Experts of a small language model: width 256, a variant of Muon for the experts.
Below are experts of layer 2 (counted from 0) of a mixture-of-experts language model. Rows are named router (the router's row for the expert), up (a neuron's input weights, with its number), down (a neuron's output weights, with its number) and show model dimensions 0-255. Each number is 500 + 50 x the weight over its row's rms, rounded and kept within 0 to 999. Numbers have three digits each.
Before each expert's rows: "comes before" lists some tokens at least twice as common just after its tokens as in all text; "comes after" lists some tokens at least twice as common just before its tokens as in all text. This comes from a sample of Wikipedia text that the model never trained on. Tokens count by the router's weight.

# expert 8
comes before: " |", "1", "6", "4", "5", "2"
comes after: " |", " 6", "|", " 9", " 8", " 1,"
router:532499453487498493481532429564512428570614462411596460402480454519557495505437498469412549527539503500430462531544472471601479535527494535491500539508515554512453456542489425503435370520499431520448504484529552438469572499414511428535498613487480467513371459486570473527574460525537402474534393543499492468466622591563535410490495588466497530519476497538467560440456491548475536372531498501476565506584561428476525460356445527431432540560432582575508547610499503483550509476469467497469490472394578535510490492506408481444512655469461539525485536446516449512492499512555463533548526546523430535480468427458508419505571539470497582441506459457426461564469500450514520423482530415494514454491479543458510589476467476410505557516522489462460530461519463469526495540473552
up0:533562491499537387513491519507515451422555543436572505449438516504456462467574526437579499463404470519533479487585394509541442557444498490468511490435426517444490523451473544499444508494558533576523571587499558485440544466348525488462451595551502504476422490412453447604531576404409448558446450441572541547499492513599447497523494417527474447518438533518486471571457548466482482527602528467419499461495444502514537459574471469521497539447408562573513530493494502547447507527577575456495513527485474517439514493522525452435443527440529587528505572443512470566493509552556493577507501467509533459435541478589437396527426563570586555447417401419517441501499515477499524563516447412431567500522500461540565534515534604420476554393551512431481510523438502509529529557515482
down0:464505339473480518437446467571443538562399567523516561502456503505540514318509440531490480563511539526525493511444590419550493499480447561523473461432406535593427470502587528494448449574465524418528490446506517494573515479518573475473559441481466483497540506494467477468431435537487486431575523493419528448390545475539505518547465533471586516538517462408477528531548494466423450483540489519465548444537518526530457628473472431439442448434550499514547520477543476521459524430393527524506509471546544472437542413414477553493523530503549526583567465567508451516391518449438360511419520521550529484418575554486514573473484460523441448537517504516410568597432535485548513437491556530548503482487581496531437568518528530494487464586483598539493504493433593548488558545492506
up1:552576580559565493441440528529568529550437530420466473486494502593605498513489504478424467438552488591406432606551498628528460451561509545454475494507519530489465550438481509567502574406512505495526488580567530464556440500510453518401465536476498504591404487490555470445516444458495561452483524546493526506575612438522583541449445426471558472504499457572460531576522584517525539524410464526510513394526430528531430523636512482422446450452475476544474560448517473478550442545466498542482446496456506508505461528462456437429430589471525530488503512472513428518579432549419514488517565531594417552568447483525533509535529480512544466473552491485488468527518471581458515514465441585550541515443577452444555424452436520546577536470521536525633579444474547593497489420512520
down1:452481459484490473394518487544409500480529534489475450469498521496407525537497434526524546659453528535454525470483498496545474559531465459456538488584487462521442548587473458482477426490505600468564441468419485527538510568406633526521499479449477599489490439486526498530522528551501551470545450469518420443474478481461457435516587496563470428481491588532466503451479450456518534435534473506461490552556517517509528443353509391625480475543557487459533512452432524459573431460554523525489577458555420488466475449456533394515514475582506490539572527503508559503534488470463474568448547473407535496411517398446546512463530538404509459478469524510504563449477521501459481400509451474509578533435411507565463532445600569458412508480460419625489406497509483418559419590563472
up2:554479526568448510373464536530516462447509549450578519457445569608391501434504559426474557483440485457404500479454526505505414502464489455522521480567560511490445473479502529496563559485518540494465544565501539515494540553454485446451481508510540475497512560517453387425530449470573492447457457514428502461547502512556509571483505453494504513421566423517510461502491485511597478571488509497396533473517511465449550536554554497450555561580519431490486439413637375491485572503576527488499434523476556531493515528539462531518436457560476468513502435446546470517479402477519517529488491513435434492411488414602576524549562569413571463431539571502528444514562444485523613392510535498520433487473442515626492604540489472429521486420475615464398463543413546421502497548452478
down2:500506543471490467521378443470471499460492484487445501492518449483573526474462458613505441506519449541508466576484450469504475525476462417434594551398494409501524499589574418425526496483494582471461543408567451567573501479515465532474409495589451622513543516532470481505514495579523484441475529385521526573457554495475491545488542498664499520433477550561450522433493520507508462506482465516575496469533436547553537473484446552440440556491530465461622521425511562458506540471495472486530475453552611398605456459517395534601550527446429563528527588413538595490517548462563485424497508499515517530460529599395567399516559494488508520440519538513505558567430535486435445532450589483475421457520510534425570447531513543568490493511494497546560590517530511515465481496491546
up3:419377513573500459526601517471532558461468524467527592442565525517440425460457504436555525508456541507515525448500554514497577590680517569518443448574521541565466500425456565485530450600522453471390485555465493489500437435497454495571495497493450492541556516451493491493496508488592556457445443486460571506402520521454588423526557451497488476652534507475476555500433476504496469537493519541556442547494484518500476534417491491478510559491505481578438450571465470493550461452453560538512413511463517494468510445439549516519584547524522599502374518583471550556527436477478511567400428563468502545556534530470528546506584393594511429570415428536457488479502482547491515582504434437493464482498623519446501485510486489397467559506567547482579559572528484446498509517469503
down3:582447404485475531527530548523553536528370478506494577445461527489474476514434496573511476553495503538454470428549527497543543491567555508473510488504504463455509531542620524434557505453513532499555461471480588483451554469467500572501546530570498457534549422560506500519571587542496480483526508591486384527514472518434547508496482425486548553496443448625517492532426465454579506454578529682602446521518587516465530521475418432419464444480600515461420506491502462471512565523524546442529525559459559533582508452478531414504440431562488534449399516420466505476531498454493489505508383452463479463545575553470446532485514532466476493483492509527526471525515434521557439510498600474498652594533494477542431532475480542538528395441489427430481561467533460551489446380503393
up4:524524473574592597462430544531464456508648491489475517523533507466583507486498486535434427523431542546523532513431557571561593540523625418550435460552525450426465447498473545598515535480506408532516475476471533454553511508474449455473479501419466492443527441538518436419415489490421497425537544511586501459569541492503527495535479468518489426456553521522480462509406448527512555581478458475511456452436535515387569512461430507523545471390515404420547478468441573433523488535442457481479497520461534493394488496438473556455485530548510542445442639587566575592491524430555524450527562503574469491522532488530525514624478553511463401392525433434511391548431512448546543571469517469510437509474488502538487394500471479526483424470530433525495467463556477455545484525532525
down4:464490550570520571492477501418507517549513565485513523603500456461511530539468479536542399530411466604485549495503467488421449531425528558491598566563471572532518572539587486546476544506496576574551549469489482569430446465531572591501428538507508495515596554479489584508494558570559463523382500565544464472538470484426554462507641482476551593508493448488545525578541424501452552523452533519533538512536449565592479506478586479629442513509465552455481524577540520451415433481535490470506309443530455441566464518494512530576489454469531524541535449456484452518491401525503461445548473511510500488470480500587491440478411544473472550468473528512415534529541504568523494436493458508563543468416564453615469564513449451582498564511522485482608486541490467504562535567567538
up5:545542476446426413492459489519436525475492459435517531520486462550477401555454426497408542448478452513463564501421467461545448550528504501677508455508542573545453459527561476486469481405602552457448500447458498520471554513560509458464491595449412439459537458466562459470549513628489510508509443568469523378503484655643628503450570548528530460481508477518521525534495470420432508501485490457544550460454542522490550539489506521536453558446499516461494462467472584474431519492461492422475409595496554493493516523569449548504519462428506437493452524546500526538512512509531457519406613409459531527499497511488469579454559521480528550555493570391461577549458460581514459595518466500569484500498490445538395515549457514455423458601438526515449450453467503467539446447471532
down5:462477474587474491556488508487496595591416463528503518480467521551499469449510414491489436446451538514478504499509497484412468430395566500570483565506484461609546428537548425587489454610440425459472528457529546502480506502479507540566422500559442449576506465516582546460507443442541497568494572588482628461447404443492554434520466590529463481491480503444511457433495532465570484469429566496451506506538459496392515557489423459571502406476453596473501578501504513447468512520462528456599490469530491535490467386536496520492539534535410563510484556475506524469524442576510510514552470453614510555465406414500545528459547464530482531504446468415547380530510414439517495495529522507468437579499409472486559534470505546518515493471497495422595427362413600544544534502474458

# expert 6
comes before: "-", "|", "\n", "The", "In", "="
comes after: "\n", " |", ".", " =", " ==", "==="
router:549567517478544536504544459507452535566502500516439502459592487495585578463490460446488559460504552551425518483456406527566611501498566397519511530512511490466543553520424607528531495405526612462542544468507509561533453557472462456408479471498513506471507482447446557506614491511513449467484504431488475507484484487501396526429521506509490537507542515472431626466430452471480602496454458470558600514446602566397574482523548523477524646419487503483431457472508500485462394440475457549499501476404447532558523549466449527525548584491438645566538545530490564514478584554570536478515509480459510492542582494564470413473438487448439443600502519522480538422467513444468488562497497556516514508429511472482444470530479418539505425568453420587574410455522531475446542446451514
up0:521487553466509558489490556582544513558551448508522557518538534528414538445422422491394451599457521501387451524608460519519404573497540544494450418555480524503508498463508528512549544483514414561542518538507512431466567488517502529463481488474546566516553553549557556446442434533513484534482527420472604543401430476482424538478571458422493547425582611480512590502518416464393430510503544537473475505502518536424563532435413515497504524500512526397448484507569496505635523506475536561433480487438514558545445471534448517413507602579539530555587485458472460436520520446499521445461521525504623449537542416564538581458569421535525452545459504569551524468471440580461493523440476479526496509465489489450427479591463486541486447556434490555539523430418426505493405470527477
down0:484433507476410505454501393489483540417570564528512596549496452414582518534462530502457503401484549542451471437467522463592476454484448555574597542470491478537509528553463497554464467495423503484521471471579451520474459536574534540489587540505456445443517524546453424479595599517427561463544445465468490597444542588421555507499467539510372573485584465575545479498523575454530538553508554570537517477495594532449413435496427499526485524463465526499506545544520490505514507518434450518588587471602545536467419465481581451494567508519525479497580411507494477467480416484568460610547508538476598519433475501529499405472474492496438507470501551476517478527565499357481543539452547513545466416559501368571573557439508496592473474497525450424561513519471494487510497591481494
up1:574593479500469502536456530463488515491451426480510578518505455492470485525471485473520468442507524428443529484495447479592532477571463427409540544483507517523398534494426523548445396460546510545535388555518488473484581527481545497476438393548466496540526508551487450486625422459602434590395418485565500524542612514487463611480453516535480469499454581537458463508495448570457474525454412521582451489474418556494630438496436500510493540500501530523516543477501532442493574481513511467538587496495583435376619511567567429521520493483462514463451463410521487585440473493538523482583465579504515445491605476459465516525474575494421528575498474522529472482498416512464487517510569458463452506418469390540471569396441569529457450417543491504478509539535443455547530515593465
down1:540525505467485482484535532527555473508464535480420472515537417417454564517521440431419604442478521495505539529544490447411511478507547473484415535442437495474522508460550491565582555392455519435375478568466479534511516510561410395549470442445633516472510543492497466511408432564527541528423532381451425437469521564490428408463589491529474570462523483516540488504525484535505470573480522545575576451496573408642528599539461510479551458609519547522515468517486460549476395462471546511565613558478408567528531507511481502505470547540517475460456520485528509434493527550513569573533490531423499544604426459551493523556538519492605492444437523531447582535444518546416570495501456510550542489538495509424472506602517494461432511563522521525520562524477494524519551522595435
up2:512522466489458456578473528436555503542556495525461429472454524538629469440611575516469417549488539428507473454487559522546572498576561534591432477562490456478467604543524556509531524527486537534518524613556453503450461476408475560543478478458465498467432513493431534483442533487512489586576458460552479472542397531510489470490461450488539497556425474392447476469461534464517541477464489519579545480519521641554475547437594412545539612568402470560476513453495531526471475492488438447511504497426509474514491588545520481524435508424527431501505570568511545474508529556403502436507539583412430558562494530496460500425593441555446473554505498591565455576445488480462508540575515519465483491576492432470548502544479479497521411468479509528517499633347542419472485484579538
down2:545525489382535439493463455511447455439571479519487485505465545552532458475441432514433507425532545509443435598429578577544540479522538391505456490505561480520482546498466586463481504569436496530559479499484474446548424494430509497466496532512435442574395552538461507507540556481550500482531469502451564509556507499483483444509436499546590438531417485511482515469484611536546486522573488459386480522636492551523394399565432496523498563506487464547585479520518547559532571460477487478581485482576515527507521475471495501453495498531596461477559553578542489500415445471486520535511470534505420565544518569505488488448541501532530510478588559510517418544527551512589545518527401511397538587504499439417622518448498465606479422392512560485558442592479497535502518646569586
up3:548462455435391488439413524512514547411498500501562463405381468529523504498526530614512452527524441382497515531466451387491537401506500432449563441448506471523479516472471505456506530445472505528471503485570406472544399608567431600598443442595544505505550535553504445513525460481620493456527457465535568506505509537483442493537495538523458546493427501464544519550512447543502491500566434470433449455481458567488517437563432531462552474493478462530533533499449377510555542456524568556451534567448495376486515455533487515509524515551460533397463468498461556534470469534462451519462537578440498462540604446497620476463418468522551502556558542545508458465464510590521499559477512499404542625431463437559444444506513535476399539451488494504568543474445409461458492507566459
down3:524529429538642572547499448538518507518541462530476484483602554494491473464538421469484517480518467544451583530520445446462498538538556500566458530451490432535506560584441477456481506483533481453430474448536517504551483533566504579539501479534533417449543481489527428488384421566489414545489434485491559605450513390499517502549596448495371474492559595577504439540541564533435559543492567523457474461466533447523492496489509567518500500500563504593529475519459501460499642556522406536468573449514466528458521435465446506413466472461440477523509462570564436481579555521510571511483497436536439509455429575440531554579482512448586507511551492526467404528571533460488500529442504397460593602493547421513514424407452451417424494488398468517539562436489480540521420477564519
up4:612536467521492404502490490490448568417544511432477441482584538534562434469510452534479469580509417497532503427486462527581565457534498507453380523565531523466421549540564540506625501473459522533479469617557516526461505490434481511536509494531448594465451580458479567444405512576492468517461427523551572493441521535546536568525480430484538486534504355472525559486570481512461463410568471536521443486436606552531508461506503445454518531497545427532498507442508435448528520492485412415427596518444527502501429499533517408478428511417400500446507462517547496433519453466475379453540425461498495507518512450516465437489494523632528421466522444557539496496527530410486415549599516482543547529535475457461462550452462525438428463519535540508472516559497587404464430562491585
down4:500473514451520551524536487474492438500520422542478503533481535443508580621544543409547587489464546455601553648577459613544393472503508502479547551421400416531547505437452472538530497523541514508485554501557584512549518416475486537475463448523436522498471515585587533508552522514503485445578559527607433496505484438540485348440520471563485441480442507434494511490475462523517493487533489565501475510465487490460483491542471496529456524467559606501431485511522493663501509581416500557464470461526536530428498533457468547548397502485448529604538536500532438482431550390499498550541470475519521540512514501530519472493484457526524512475488389470452391486410603517529492490520436506460464484522515503507486542521470517608535521430426477484644408567550471462607580439502507
up5:462486534469473495513421458485570467511541468504527410526472437498384483468534478409443525526516555440393542532480446478554459471473492496504553500563574428492564578433540476490525488489446500410551407480557513581514543542532502625565456409575594482415565482527499486455517469458466532466540518567626486491456517492554407580472560506589519532470459577478479490501455488551496526467451447525500469411518530490554564381531533451410435439569494448529554461459473456492507562473498574482486512488508470503456575354494547489475563537508386463461530533596449480497520443564547554455511531494419494467511583541468528563473538557542504426586448463544594567484457536533494462476563514469431533614401610426597455526451395524481526501500556532527518531500545546456511467547496488
down5:621539475534539509476526480433526479572468531491443542536536559445444625438537564501475518429512438418376510449542538478446504392457507487524475523490503519552510591540433482501493470487493506550462475492501493528509558491532554456480493503544495471500422471452542554491406411614574521504468532518473526559385508544435505435478459546528411567460574525431538468545520507524541476502486602481495487478465544513568512462474560536433577470491533534526525467584466442472590445462519552427463541479475462535508400558571456392558547545435517452463413462536564478511449468457422390499465469478505550451493528577467466568551561541573549462533587565427472436532411496527418478432510528493465468408497560485493447537427478532504453540582530594566470486549372445480398531465556594

# expert 5
comes before: "\n", " |", " ==", "==", " also==", "==="
comes after: "\n", "|", "==", "===", "-", "==See"
router:498462519568480483451501412530465435495461576542501553486528417446410464561503418520453466491462558507548574511424450488508552458498445514555516493494571565464472588543497469512536521377597554494466517601423494463449515528535494398500481454479485554478455488479468491525534476576589475474467551505523466497479415535554432588459529550444463577505398462428519573428476426440544556481531548409555438451480500556459461533498584420553473544487576419504579557476442492551551607426562432583465438506547450485560564490516524562515508503517406523543345511444478539456485506490551519442592414499480480542576561565519506472513450602422528455512508510521529572474516522474476450463464531555513512519498564492506447541586481533344498532486623507547486506519598483499524547435476511
up0:475443445488524501483608610571486546569491503512506495497488520595404579401516466440515534569517559519587499521532414470450578584479484516505562515541513447524572470442423535591462481494522530495457419509483458576512527560500571567430479482538563472555394453477410553485507537483527527591538462484544565458503491463517387492360456552463467525571518469542527483547448475511358525514602501594491476417554519491489507463422513589513484486559518619454514507500565402509512478424468566515507528481484472554559441549519587571525537546562553545645540422460488485536513447589533507532551452552481424528573473591473513466440515522486430482545536539501440569476391542409538541476429435472535532486493518452445458564506524530557535520457431492533520449516468467484499511454510486
down0:542447571478505495499534493485468543556476448427462509438490534456554612467575518501439416527441447539587511424521522459549508442500484475420498496539586459542545540544531444534406468417486476489401421475545498447507455528546518490501540489529524484554492589570487551489513419504450490444487491469542390616535460452524502549551485602456556567530435482447553622513440603541590505610521524454573526573443589451441544488489493532588512449549413446500568557517532417477516515479588504470527523507426501542382460497452509492459496491555501537436554511558598523584466458422582484559545528443440507464531491500518511360525529539566560553533504430480485507568498511509507422532536434478540544495563518494469491532491576501563555555517429405464420563524438565489477476511573596
up1:456493416498493512481481483559514449429568509501498574588501422517489442498449417529488494518487466516557473549583509405626463491553496538560425561518465499493437508450495560456493350509563520610447564555484546518438507523480498459539450442559471461437447472463541535516492487570481493515479414535543498535501570465475472535481450523436455542459527517435558528463524501455482453422501459511476518514517475537576443564450484506548541533513510583524441570584393531497468597492501460506540533515435552535490568533510511529428467491420476516427536437365556489459504497420510445466541313569516439550588446563554565527535563477463449594597452474499427497528421540445545497426520429507530435512489424471416533448497528444466538496519428486539550476476527591430637505515475586
down1:497482567491518557476503450542512487445551510475527494441583505557543471440450524466482488525478628421489541553541486520430607581564473567506498471482474524536491503499514458545390446432457410514560523476476587416376531574494543526446532451492486504436486498427556452492443566446550557538538546453482546423461545481439520499542606552441605544495508557423435444578511490585450525479525463459496507406529519510458471517539572480418450515617605441607520496449556496490506500531450459556559505474511519471487567439517508450501610545542492442509525582552571487492532435526482573392526499433495533491522518506545468473537426557535501511468519609620483465441495464596560520552472507609529533435564517607520548451553511425494481621527515543464493533474580512473520477459407483
up2:601401493577383498459513405513472534509486536539561463470504507549454514459482502471493535501504561529436492484483554472554469478494471484492511507623520558546446540559491524473470540512469513581545549553420608609435522369518460464532566505490517569387466518541450489545570461580537511498476475443505515467469548515528448670534531489513450516622478493549425531458611502491464535464426447487501460495535559483479486488494421519432520450552573435511459481501403528486407519592497502598513477518530521517455489514344518545541443392490425506549459462467501403472449543476505460480530582445460484484538464455486561397509432554477513591507484585483459456569548494502480542549474512496483446584561511531512480486473568555501514534499529401475489362561505455479494508611539435
down2:415419434441547495512532507451511483501513472415464594498426519515491526511504553575499538520564493452593483500422547535450510473475571421570499512458550521560552502409494465577492556486446612485525470454472448473566547506581507493507531467510561422493418406473587540452516525515514491536494487535519536495497613553577620498422451461476641594446485567509497535578426579408520544556381505563480513530595441553501553466458565532503529435517536497498513548460551529610497532458490543510489480449535492490574429470566522489531519567484368494524557543532540517410445480520550584485462498497519487459479503519462416465493512522586443556528602493571421474494515589448387494516471516420439515418533443442578513577435505485551490508498505537435442508519531544472489527515521372
up3:542498521557398498536440514444500522462461553435498583378619411516557623521515533587570562485471528479485480586420530565458504442570512502441585566602491522467403514416456556575545500534485408560505561426526547538548493526554530537479537551506536539544490444478398536526568473505533474568511480506593458547538561577502522511439506511526533478635512480541497491491521451450475430508459570540494556425491469531466469427514483569402545531610482488477580487525422492563543563462518513487573440516480602480502509447502531416524493523539465516447496498440522459497423516544522433450493461540472409447580483506559458462520444591505582560477513456432477448502555499460443455532569476493579459560496520528487533553553519475608495527544567477517529392454464620506477548424487455
down3:529460572516472478477432488507530520494443464502529417576417510520541513465465513563415546501504583516510520522499674533575514521506572495444488525536462506609549400509416475558494467523487474499508475511513487507478532475546588522511473564462516460536524467526545428481446513499471463556408479519500525496590484449562499562505507485480468424506526606503529453458443541521584456520431529434454523483510428527480438498532553526452443453467432416563459526516536423505465570514390482522538504385527473456548510505471549536514506504503503472615499446608500473455411587498480530593588405501541635548570534467471452430430497510593569506480451524477531555540406469576487456467580461443596528516566506486470554540517585553516489398412562612530525558497497426442515526642487503
up4:500532501489475496571505493634493487456546501485480469589460471476573584534428493497518478480467492486445543510503456445533548494520541428489475576429581488504475430545500509462496522519520384555463502444567551484451474488409382529446482487421570499483523520490438539541600471393468514561494473477476506471515431518515479472494494667453607512429538509505496456499438508564565451467516476492512503545407554535426511516527535520443454533498564454608499491502512549539521502397495433543458505509483394524400553459459567521476578485547434537620581463505508443400523547545438510525488449486486513510621524483457501554551486537469464488558453427490538550467620433390490491462525637528423408561465501493544447535510484506510587518510565469523563488494476489530479548470569673
down4:541454496527579521503427484365528489540500448504563513434512380481584445442459519486530397481534560493468543512497560400535555564437511520553500398612386470583460437456538527546564524492434453517418555488415498492526467464489459518474521535480559487513473538499591469488475511501459478496489365453553494465499378433464493544496463475599590520533567456574439475492571472401427473425492426403481459519553501496514518400485556450453463519412500417562419476445542576518479481444431563475515453552574516540414496587534524474506489480481539453489503449490586461524471466451459459469516483532557487532489462512442554591508388515440496424451449472570532435468540543571500495493557478422566520479486530614490520442449495461516461576532544464507522521568497591494540511487473415
up5:460515464480533528510556529624495488554478512432472503513478428453421421593481577598552538546518462455486544535479530405486501524454444396597498549488536576436462557477469537601575495467572550434514536487482463514552455538435491619603454507549472446412454506538491488491488484517558535453533541505501590468523390463491536475491400502464446516476497480463506522561486526582493481495485517577506515411472440515478461471476513459490508540559411546515536496490487478576427527495467519515533556460444455495570480449527457514534458597472496562478510393445427509517565570559451473539501392442526429429579519497579594438495490452416619474481466538472607555466512535501540418560514516420504475540386503551504460542488427534484503574471499612546546517492663418547477525480525529
down5:491463501594576444532547442384454567546544457474485498595547447546483541484551537355500474423457514582496490500399433588528638468535511525542579509429579546456529509457506506509533536484587513550587437503466543544495574494495467454515462436521446532587514536503522463528457461464462432453509548523419456558494534503496549534489545492551558609485405477498438567578481462490577525551483609562548573548520521468510451487482477492437483492545488547448516455403532568537488476513455504469529569475540425451492453418446500585603530486491481538438582548528461554486550481526542485498459517494541515533441545525466531458483503364535591403557457473424500529551562520597445489514510467610528499511421520481487527451455427496450561426445460443567505398548443478532443489450446436

# expert 0
comes before: " of", " in", " was", " and", " for", " is"
comes after: " the", " The", " a", " his", "The", "'s"
router:470447494492541432520535573480371458544530476490467479518464487510441535496525519641418446495450510538519428566540528534437496448497516493450486527491604426463503459380490498523439540508604492372492591466424510493487403536500533611500544410458497405533480540418509475529522465478504525455459546502468437513475481410527447475454441491538525444463473537438495490465474544470514560497534547453385481496486523465531606494369523497571583454372562456576576492504388518540467514554556550497477426468512464523537491543519526513515549420572449426477525419540580530439473504489532525552449507496526521522531487410515524418590550470575423494524501502407450517528610496499477494446563561493460546402514489487610524512420471477427466595530440507458512518457480474535426522559421490
up0:547512509482424516458481481550431440470589387529560552452572488573518527490593514458532493494412557508518414611460434553534454562488491408523526479541520507439556460475569462523564445450505487427523445568477443554500489468437431452541490479406539467447496568492472501413531528433470464655539457501541464548460433482524487536436521510424461468510461530432434529475542484405460471424488458480513451397451486457496550484520539470509484486460512515500512442523391534488583449477537524538446528474580388500508437433389527580529489558615373521605442492563532546490551466492513528606482504396468436466543395520565542573508448506464510469516434578499483570498616550476498460489575482579481503423513469447550438530557452471549520483531444472570519524503526523461502552457477465
down0:439445469413460417455479564392495403483532553484563564423435456571508512503484465513478501517509446462614528573520470487564469513556450521581473459388475457449492426493527532552559402545586503482511453530577543529623477465517502508481625510541553524545463505547608554552429515510485528550462531483443385487524458554568549439486505510549427452477509430448463450557371476522482497502458572365601474530460467439533542515477556418479432558510543484447501481472494491464443487484541440470499531477603469524460530556546556489560578550453535561553512462509538554389468495436550544511454445557510515457484401508497556517511443566486500479506563528480517543504552567362582545404558551518484512511523449501534463463529464475574546506567569490490488455484497401504546579511473453
up1:564519462428450573556468500546542533485487453459472439536494481536541564461483544564381525549517551474596436471538448483539534407462470496517469482478488403409539582432428572476502465396538469500463594493501434580585541450470506493511386480514506590477448464454496487481456488590554486456403505467481509509463567523510504487530468432598484398533532534481436508502522491584503493486490532449510517508583476423463518465453518564521560448520505491502484584593425491470568480453469520480539454608399410570490530507448439413569493415593449474501538534511521555625519511430460412513551445492559424525486475522453475408462506584511467540491431474418574572548562538422527569519506510404563535519587499489508543547436618570475535457562532555546509466525523472509484468568452519
down1:523576602506573558538432612549475432548581481475462552508512407488621465543550519502493467502486580518547446518546419504518538437526470524538546526474461562463469511470519512490492494468481442572511546460558565428535570561437508510435586497502572519490419547478576489488403473525529534501528614515425544453495507468440460460474544486541589471586515496530525494480520469515414442427461467484537482440541497486464448469562477378405480491434408488599495511464506418580491464463501465507473489584537400547446540514393430559382576552583498606501501488527419391466604487505495388556529539489470480507602526545510528491567391494465489486524510496524529448549463574403474541474428567506525467472547461512541535489481467501471388439546458483500520473471498492483474449432423542
up2:523497522430437499470524554495637464437530482470502416506490480506528485439479510489544559532463417508488480620483576440527555411433498526569424403502451419554534573571450388528583532520449520569533468519512571510464495515455459579457476506414503534469491547448397422439516514501549567502599525505489530503510493472396481498416453478547469470469420524462437469381558510480500491534568516559568543555514507537475449432388470499522528583525529500516505439496580498591565415585582516479560435470448464487501507620481542541479433535521565520560481447501486506435432405540509481595480508425446405447525555482525497477527584545587495528519476464462605527519477544490470528516457374534453537495553529486545429454591557439531570534506507456508545484442505422538432483565499520
down2:540415418520467524479481472451482504548555499417479554471501550477528436511457442433483515488599486550548497432554565525535600429477493489567455469525473560639445574601468589461556458525493465495449475527520557529443601483520495480510470501395451477443538444515479556542494508421547512542442607532522534454509506596501569498529425447512511609564575508516519456417564561501477493581557554520505467553566434536440469518463480564552453517421463442530524419474539602489577494459450487570451448412460510418448477462571422495535485465517438446484568570486464472529448538497596460517454456485438406494473436442484602459519468494479524501442516489536415518521534508554536424559408551533484460476572504484572453448392492641375449522481498506469528502510480545473456503511560449
up3:526562561467555539465484525404445562453567432547534504499484489529559466469527394547482485470537565487485498513595522585536568431503530545493521490506493521477493553473514586492521477520529578505550461602623525514453633507507566441537429586490493461560514476474528425516480442585480448447504506544565474450555484482518461569466542543494540440496477561447488451540494428467461513441491519460393442422439480509504524495424450435583476568497495429559448513588446487505495552643470431499492507507383608459455679568547545476510554512557494514427479583604443496495485493500457386513528502456473506473535549582497467533501382457450550530493442452544539519539543519562462471504494508507509474521469517476468455472498442526528551498556473593568555495531514398574510518441350505
down3:462466487527493495513514484397529491494511465491426487540529580478482393442464492546418501412518536486501462572637564456470440613556520553548502466530402437508436617405459466512500556467448483568527511482480452527502449475545494399510422520621461503474475483532554512517517642520496554551587510523553589516523533545457523466516452471440510377502433510501504439482496495484436445443469442488451471513506501455530441491482526470458496471482522535550456532481483462528598458619528447464475459491512507535562610459426529484584463533535436488507520495522487503499484505496512465474485436586448474507452551449467575550494578547642558445452509573440487367533489487491556581431624491502562417467537370543469517496452544469450492549399490407518504416540494477571443469490473520
up4:534495486446455464509525556533518489553479477566531488537572472487370422390477538507419501474453592511421489535509518497444451415496622478565424574468566486489486549566499548456454511497499473547492544510525511526525474540511537474482515483443576433511493599411539517559501541555507576431441609476596519498466536477458529449506507502496468547581424496485441462427470640442344486449475481476521470470534445561484517543541481537540414470471533538510511546483479455452508553416550512429616473599586442477405426501476474505495650445554481558525414469458563517455488553503473427406492529456510478478547486508476538475600547567594469472471512458481376510446527396550426462517478485474470495516477510543465506390504459487571520473514438570498464487452543543541534426541483448
down4:425551574516528546580470509498546507436520499470532590410511491443543548495466419414510468619466517467469494385509533525550539612443423470453487467480440509480451522446521536533551533608444508557556505517384439513476486542486458598423519568576476608501447478628406541502445467421398382547483397418429531475403509508566456548479546542448562457478470531599515490452516468630493575465519513481628433491463488493570558509550462547478380536502559534528505432516483537484506485517513463460445512479483503406443451532584459453437445530454494531499531535576498471550608539517531481496499600468533534570437417455512476557419503520434509507498529458519562490500513536485475487563493500468487526462477552468540505531429553515516528548468432465517533496577510476425521485449480481
up5:488517409471487537552523618487558467554423558534478441549501532434452529504432555415499535576467385546510518548558592451496548426450497489476376504505555466492555497492461474465516476481509504477443493484452474502501535514406573481510426458462545595552514453473445524501463448462538532566543541520487518460503423496497589567601555562480521477416474587467457566482526558484477455429485587535523510511543546483574549617493541525471443494479521469527484374586456420453538511507607536465481607492557488476567528469497593526398523513465497488553570419492513539441468544422553469540489444511536567496467490460428467587518504516518442597572505470574520489538477502442465423453591503532600382584523528564494553499510454497539512457454549573555479572489454432474616529448490414
down5:632505408542418591530440552550475529439543401586510518470567533494490577442493468549568573492517373483507496418530477481449483488550517571439438528527505512443521539500562506447378400471564504486451514407525479500461428502440520484536469494541475608599526488453511564524466559408526541502506571530456596501470574539414475538517490567542492475425540505511454521454488514472467481449596579472457599476589505359475452587488556520451504435541524496519468556515465394481494499505503467452532482500483552477560477406472400564544492442466520470531472528469524512540510482485492581524494476501430526589439450437459481484493539460582471544535550482565508410566522474497540452502619442478593471556527504530442450418517632489566498492477565526498510512512542534455591477475560439